{
  "n_layer": 9,
  "activation": "bilinear",
  "routed_scale": 1.0,
  "init": "uniform",
  "lr_mult_down": 0.7,
  "lr_head": 0.0132,
  "schedule": "wsd",
  "final_lr_fraction": 0.05
}
Below are experts of layer 3 (counted from 0) of a mixture-of-experts language model. Rows are named router (the router's row for the expert), down (a neuron's output weights, with its number) and show model dimensions 128-191. Each number is 128 + 32 x the weight over its row's rms, rounded and kept within 0 to 255. Numbers have three digits each.
Before each expert's rows: "raises" lists some tokens whose logits its average output raises strongly, later layers aside. This comes from a sample of Wikipedia text that the model never trained on.

# expert 11
raises: "ing", "ed", "-", ","
router:082100090129091108136067125094127067138187150121165178203117123113142099178121063079112171116094158159136185125067158124143145163131165133117109172145129135119137197126118165137120129127123164
down0:145071136178122065113067143084118100057172143121151142122130172127072120088062114081162127081150144125117136123112125152084135131169139099130126153166144151101125123141071143183152226143013136
down1:066058136115083136143148152087114141138065150155112076111186115107145156142096140126164098097123100098117173156138154069128164141154091098139118097078033148164150175185145099166128122123083142
down2:145120132161201113113128096113131121114085130161089134182162122152147091117104110159134152066198100129157128095130052140109080117172145129156130116139081107160180154175116162135139084151191125
down3:075156126088116128074111113140127175157136092114182140134113078120109117126166130090109150139124134079111135099153079145143068121151111126118137147137190121106116171168174111107123145164136141
down4:124111122122141100124146149130125065124079103148137176168159106179094128077108148152153119167154129084112130071132119143166173144141167128047111143114158155166088067178134091140125079154092162
down5:140140059115143075159183122131138152132099148154108172160087112111174151197113072094124144106085177107203068096149163163135127118120123100092156153162130104143085167091128141117144077133116126
down6:077184119120138137121149150108145087210087097122120145142128110110040149115140141142110118108160118111135105126135109092118064107074094123129099125177114118112190097133166156102109156126156106
down7:144070133162118098111112145166083184114097189165166108114163138177104163086157139179117101104160097145121211167117141093085109114137167117095097083142090097141123152172177129168121144121115083
down8:110119075147158153172089138134134212102161126136137129200153189123151117111098107148130117124135180114029136125151128115133086187069093103073120158158117120147122158106196107114118155127125131
down9:153137078111123150158104141114114124136148169141141164141113118162099155094091097183127117181074177153137154189189164119106116179122137079079183135099097172147123143139136065145137121124103158
down10:134122106119109123139146170066154105167191191133122099109160115150140120096111090114080134137076089097115148173124123109075106161131138110105102107094136119106120107160093135177172079098163119
down11:207143143134170150097184174124097110127114084126184149176139066145195119156060119129116122153130096133134151174128114087161112127121093105121113149142141139068158101102159086093110110139093172
down12:164176099138096144048109106132122186097155172128168132128149164155088124074131153175112133106195107212095148179154165130148135140114131177139145127131144116097081122141101133200171197101168158
down13:101131103126184151104126110120122165103108083199140113115131096173140169178138059079125161116187101144110167106128117092089132158116152153094151179092094100175125120145135146172132074132092136
down14:157167143068112153144131079067107094109132145124126140150186146103100111152105098149123104125084079097111111140096151099129119141075111105112161094105129148102210058114121143171194138143089149
down15:121127129168163123034167142084148139026117148124079097154109119146082157128091123116129182116142098097098162129101113169104121113193131117084139185196126086171157116084181094160121145161167094
down16:096146118121124117103124131132121094172062101117114096130145090153145153161140144166121168103123140176142137118113191156110081097088087163144108143124166108140098112160157128082098108188140157
down17:131094139130129137024094171153130095090142169150166177162108129076084143167118090125071158119148133144217122174128124164141108176114127135056095151119157114117147105123102138113138084138108111
down18:112148113112151086100176133116072160077126153119109115128189094144137105112109069124096082108147127139127154098142120093121098175135141098087067138132132066064115128132141080117143134169147155
down19:169145140139161145107132157144115055153120148108128094135093172139086097196173069123116137137133149129128126076110126122138111174095155079156094167119180148126124121061065098135141127159166168
down20:118142097115122153131096147180129109124134154121096103095130120112110105143129128120108094202137132150124151137181116146119098118118102122194093157144132118117085145112073109124108188129125151
down21:159196065122142104086134123134136091144118107087122130093164166150136187179113137121103110095123081115108159122097139136131161156140052185150183134101112132081073081112122130144097094207116095
down22:148086132089121108102100123145074144123118155119122172096127178141127103176073085201111131204126115126092166151169083192174158126099161110155099177109145146143094093158129092183106148064102172
down23:117148134101093083104103122170083135094133121082104152153130114119105106120117100149095146056174123182165115133102077098113105144104130166119124098118149124193151123177131133196191081213117117
down24:152089132108123160085103091130142120192135088162145094094139108133099123134132096138140156181142181118099196094073120152142136124152110080163152103143142092112134123100167113130121150107092160
down25:153124101126112148075145150121200078145102060156188083102186081103137156147167102083067111146092168124138125144124206101057106192097109133110137144115085103091119133099126104114103129141154136
down26:152107158186178081089124127150154123151116084136131204095110112101157151104125100118095143147121105165124146103151179136106127092098119137105180090137131136088119118119187097096133095167115159
down27:161117099144116130155118194088106140119166195140119098144080098174108176152118142124158122138111157113122174080099163135123173127149144156118127113151145079122093151171130115113140129127114146
down28:131172179065130122120096186114063102130189140191133149159160059115059087129148131121157130159094105211102142143135116142061109115062103152141101108172103147158100115118070161134100097101193133
down29:133151146109076109159033119139151117251133114073102103084128155086180117149140181116112177107143153098122177085151107116112151211121114108110107118162105095150142099176079150162081141152152112
down30:149104107103171149192092141075083198161130106121133091126129149060131076146171126153170087137098141111120079096149121113099093110152050137155139185122083089121134109131142091133140109166198198
down31:112148164115096096098132157167136121134108235122130109152083112163114126115137113087101095098126119107094124133177153148125112129127129181116131136170167121107113094146136118102181109099156118
down32:148115170147117151100087096139037124164097057114161128211166120177156131104122127161156145157147113125096128143105129058192174138106114108160128122081093097087141189159083131068116136102130160
down33:145082154144115164182141086141102107232102138149129111131089082096102118135120071170136158092128137151114123093162098125128123106141118067111160125065129091045085095111093116095112133140144138
down34:117099117102091134201122104150109111165169143192112167106143098088074133142113135099151123095088086129150190070089153171132099169131112121158197151121131131056135160093215103096157085125102109
down35:095075173136102139191144159113124149147160126124168121082093161149093170150075134156109098149155095175130148124131110123167148133168127143124180173097122070123096167129134162125139112134161096
down36:126131130148136088142179098147101109046099143146129111119126132143132103126160084140128110168144092114130130118154134154147143162114147132124120089144148093134150141128130114145161097117108133
down37:132139106118105113121093146123082099189138089153116133160114132138173112073163120125132143195151140136133183102132098112166131144125156104159092120149148119128155158153080094128137189128113206
down38:098122171114152101153187080101105117152105057181114122159137135089077118100111130115156088063085206107136154096185148123159206058118182151152164056141129090071081189148216113087176100136180136
down39:134121113182191112066122148100151105137177127093113125188151112153111129132151079133136115152149091137115167142153079111135132113144112087166159076108137101175145110089185164144172139102178046
down40:147143118108095149172130189136101151191111124121107118122139082025100101107115104103108156100068119106136168118172099137162079058068110094141211142139099140081182133171154209147067114104155123
down41:141097159095138208177156164124151118142123143123189110080137120168157129117072106188118120134110133137148156171147125181171112061121179064131132176123152084102198174092141161133124104105140112
down42:083134146095095161133152173114133101241133112075158097099090065155071163129079124150147139145155077124157164129048090131122104138099122129165148154142180042176149168160159151121115190120086136
down43:167062125099116133111090142106156102119111122124128131077162141110117101144105160143067083088105126148099113108124089164145068074166148155149141094109123156122098193157122137136095123113181125
down44:151167135129114128114166127149112142104141159209136118123105148113187145153096099116148202103134141123104106148125143132089161158162151152175130125113149141144096105135098143133141094146172157
down45:115104100065153120155110113201079149059070107131134126104119129073111114181158123103149119140131140149088158176137127129134118061158161096144128139132163076106092175076163140156116122118124135
down46:115131175154150145163129064143173087147186135109089126078143189114144170150101127153127130074157101038162123121110130088128118099059153122140137035128131127138082178157128175121129076128121172
down47:086109121051193119090145190124140091114099145150149196158130107074136168157142132161116096118124108159141165115135203140121134104138105119132126156132121091077120151140141164136133090176140147
down48:147118154141155119138134134165085128159082149145105099148157070135133126146148133105114181118118115137121194173154125178132098113155148162158103123099133137202120175176134151132095166077116077
down49:131123201183137098168088129188194146131122061046114060096131077116145094133112153138129123117140079107159144134121096126153131084116171112158191127134146125099178167177175136097180119154064117
down50:058114179143140110085093078163093098189186140123101145091169098149109145137185099107155151123144179112094123159161079120105123165192149156146094129122138131112102198128132179109126115129169066
down51:164141125050099115177138143149159138138104146098124117101159176152163102135158115136144127123129114114171091119100129132133081085162170139137120110147197130123106094149088125147100112166141140
down52:125121141144135175189152115132149152123110140074166134120112138142088140160168122208150113105206155121127105148143111149126099065114174118080144099121152108151164159133083135116083149131137122
down53:123206162113141125152184138083154165092143147120101082111158171119128133109181063106076142129136109096113070141107154152180080066106091104146126127100118102114112128110155125124122135112132167
down54:123197142143129089100135078077177173153143183163104173152104129109072134153102151139098162141136091152103138184097126166076144129110158094107144129190092085139148128125085147089165073141110164
down55:115103187145160114124098126154165143141117125102084198150148144114132097113136065158149138110184167078116102112120102146162137126121150132099111110175140141154122151135152124059125113161132155
down56:082157087069091173077125136141137165093157192176132131166156127093105086101131123082077076138207119140170099115149140135127164101152132134101175186134142172124151104152128149119183073169151149
down57:115149143108181173134150154108129180146171178175112061097140123135129100133085131184186146151140108099134074126133117126148196095230079120129129194207104105099137158164096112153145110098159109
down58:124176093127133135158117107085151143141103077056101122159089113083170113117135139155130152148163148124178138161139193052164077096127112175147130076110176159087127120098065117110112107122157094
down59:150135122108123103124125113126103132130134038146122140148112156151121138054189182119119176099135136161118122126194126090174141104168152109123066115063088106117061134163116149177118033102170122
down60:130111110132107195135126125088153138157135183091127114144066125142086107083124119103110162148135155110071079114066175169086149194174197097168083140121093126123126096114153150173119129132139151
down61:158145167105068138159167128177084081126107108127051172069037149145123126094158133075135163096145126119155155133131071123142068085134173158135073160146151133187088117166047091162129121136162128
down62:145067077118123141145126183177082113085070154081127127134117114144145117132179130223094150181166143155140130165135120126177161169099147093125109179119149121165118136095105163166173098143089171
down63:122050138127117091112144136134121173075154103144114097136113124111134142116123079099073137137129145087088116127114148104099145091149109078154157049124146137074118133158165157125163084178152122
down64:117097130139102183113162123123109146146162070159153182188114104086116095134090079123113117151127108125130064095133187150152144109153093173115160160134104162118172196098135142126159138173205122
down65:095200137149106109117087184138089088153143191098125116109108150145132065111160164112080096095167101161142149133089121106123138151122095143111097095145107142133139135089088114136091156117135197
down66:112094089143145064127212153150107138142107089136183166106105141151097109152148110065094145154097075134061167110121130138128140144124106090158070169112139118118087117187190093106070148106199100
down67:089139095117143151157163176082126111070082181120088080123092187082089144121120066098103085085118109149128126099143157146143132149109172119128196137213163137138141073085134120139180121129113123
down68:156129067123114136077110119126114121083067126148095104091164133178104096116178151139097126106181125119131152206142118125117126147082129131143110074152088102103101151193148072096096152155097139
down69:169151120114107156083164101143109181165076148130101131123190168099131127155159130126115115134078177212191136188146111157081130117108087119117157097124113115117145065158149061170147101151144156
down70:146115151108078123138105108133139118165109147139109102146127150132129116141153078180099135157135096127138123151126119117146141145106114127157142152117132125063144111174093162116107204175165156
down71:126101050133143130105128192079122122134110051092138099089172173122118115130125156145086175165165058131083107161178088084099117093159145091114119106128126124175154094162076157078186119112162131
down72:095159138112069129088115161166115126092129142183078148120138145150144167188105139066107109096113137121074154106186133115187105112135150151093172116054107150147055122126115113149102158133107146
down73:119158114123178092158158090072132146132126162147133130119141139162131110149128064139135085188082137137113106119100112043105121127145168079088117143093182110113095104102175147207101123176085103
down74:133149115112163135142148129179169121135141162112096152156126074091136121116106089145119180127172143139114062152114073058114108083100133093103144157157139101091130170100169112120137118070111194
down75:121172067153180103187076051074119132140169092063160110092122103117108087169141172150118095138089092068135191103117149176161134143123184121161106137113113130160135152129098163066090128122113140
down76:164139178184138158059057138126101073147168117131142126125150112131136153153076097069138059120109138113113139156136120137125107113170114121155105110095093113101174149101098109137116087115093093
down77:096126123170080150189113108064177139116044104172120114116103134111098148133154167122120118078130087137168096102120129163094169152094147128110116131098143145155155028154131208147159111175125135
down78:086148085137104146199105134139102126155079128144187157155100122149141115149169103142114102143086192134135150093132167128161095096165133154115116127170121159152103085176132203157128109128141143
down79:128127071079171138151089148164119173090090138154091140157113125084152136157161128133141094166160081128134142098094115120088181124096087158132114098138136071137219048119147071141093130139163118
down80:181130090165093133105131107114177112120127141147091111133151128102230104130131120182147107103140119157125136058128148122187145204157148067093133114154141113134146133102167143113113114134102170
down81:096085090181169117153118129119163142116121143080104114154168136122121099139155162161100100147101121080110112100037122060155093118126148137101086143113116171115109107119128144166094165115137122
down82:080160125204157147142152064083139149094154148107146086118078165156120149089123070080097106156177109089126086100124100165120139177157092150110098151090178124066197093112150184167130169182162116
down83:125174116119151096098082094128090122124130124145089162159123133106063128128048094090105117109154189110122104152111140171094111082127130125122040135120158173089230114143120125126142116138082098
down84:071144125156146164146181105123171129196112112087148129105156164166153157126153086088066060131132150140109103095114160084133122086110118125148160087121161190159124161085109131170140082151170124
down85:173117120107170175178146142126094149156137131158149175136131126162087116083166103097082077150148183146118071096088166094167140132102110120072081153203096110105124179120142140035129161123079148
down86:144124185144161118142130127164117112050091141099159094115131091156106131105113195147134135182078125154131096072174107100093070109082158085134083131080112153131148130130190068155166174041091112
down87:099138121208130169182095145117155120172151093054109105094121112182117100141157126162117112105141059060207142113147149152135158144097150156155202116106140171129137151145135114169160108135078147
down88:120123181186107171108115114120124132193162121096124205115081115110109088167130127103093131152117144126093094128142153115137073150194141114188165134107156084100153114107127122167099141161123107
down89:162113178134151109134136088127089134114077124159104106157136125106085120160151147092118151094144136184105116093079065152193161082142113073115177173147092124130159102131169117149156104138175134
down90:148131103077165115105139087137081168127103092140087059149125142127169149093178088207165146149151153113110143127161140145175167172098113125113122145064143178111079121147125154160100155120095078
down91:158149158189123133122113138131067088099083139126131069119191120139183082114138181132149130142199109136177157070165122148131152106172073176159130123109149110129065097125058094164122106099111117
down92:144125112138148123171091072148117096113099155148147100104133113134160080131099134151167151155116113164160133097148123139127151144088115035128092181075144053141135168167143144148163081108106103
down93:122137122085082034133142135142098086099173161160069068099109168124102105170120187094090142084130213124117228128099132064128163160138103113147136156119169150100148164142094096123082121162182105
down94:100110080173157090172149163118146152110131175116151147091070108174078176124145158134166136143095060158150077125133123173136170077139139160100089134124118111098112115139138154128118161123147143
down95:167216095139153155064160147165099045134086116068162156116096125050143083110055075143161164211140144117096112151133110059139105152041089154118136156106138134123140158157107147143104110138096137
down96:183109079140120091205187131151123147132132119174117097131075073104116106147136154098112123146096118127158135170089117170113102174105158125130152119115133127187111096109111121127102130075145118
down97:163127183155091132197182134100100172079142093166168116124124100082096171120070126132140142156170099171151161164160126099084152138134154102122193149149144082120117169108063134057161154090114088
down98:138105119133124199084091129128110098157147170154123112122123107129110158199095148132150112172178137084148148096113104150136090124093128108173104185123131099122138114109144139119082101183111172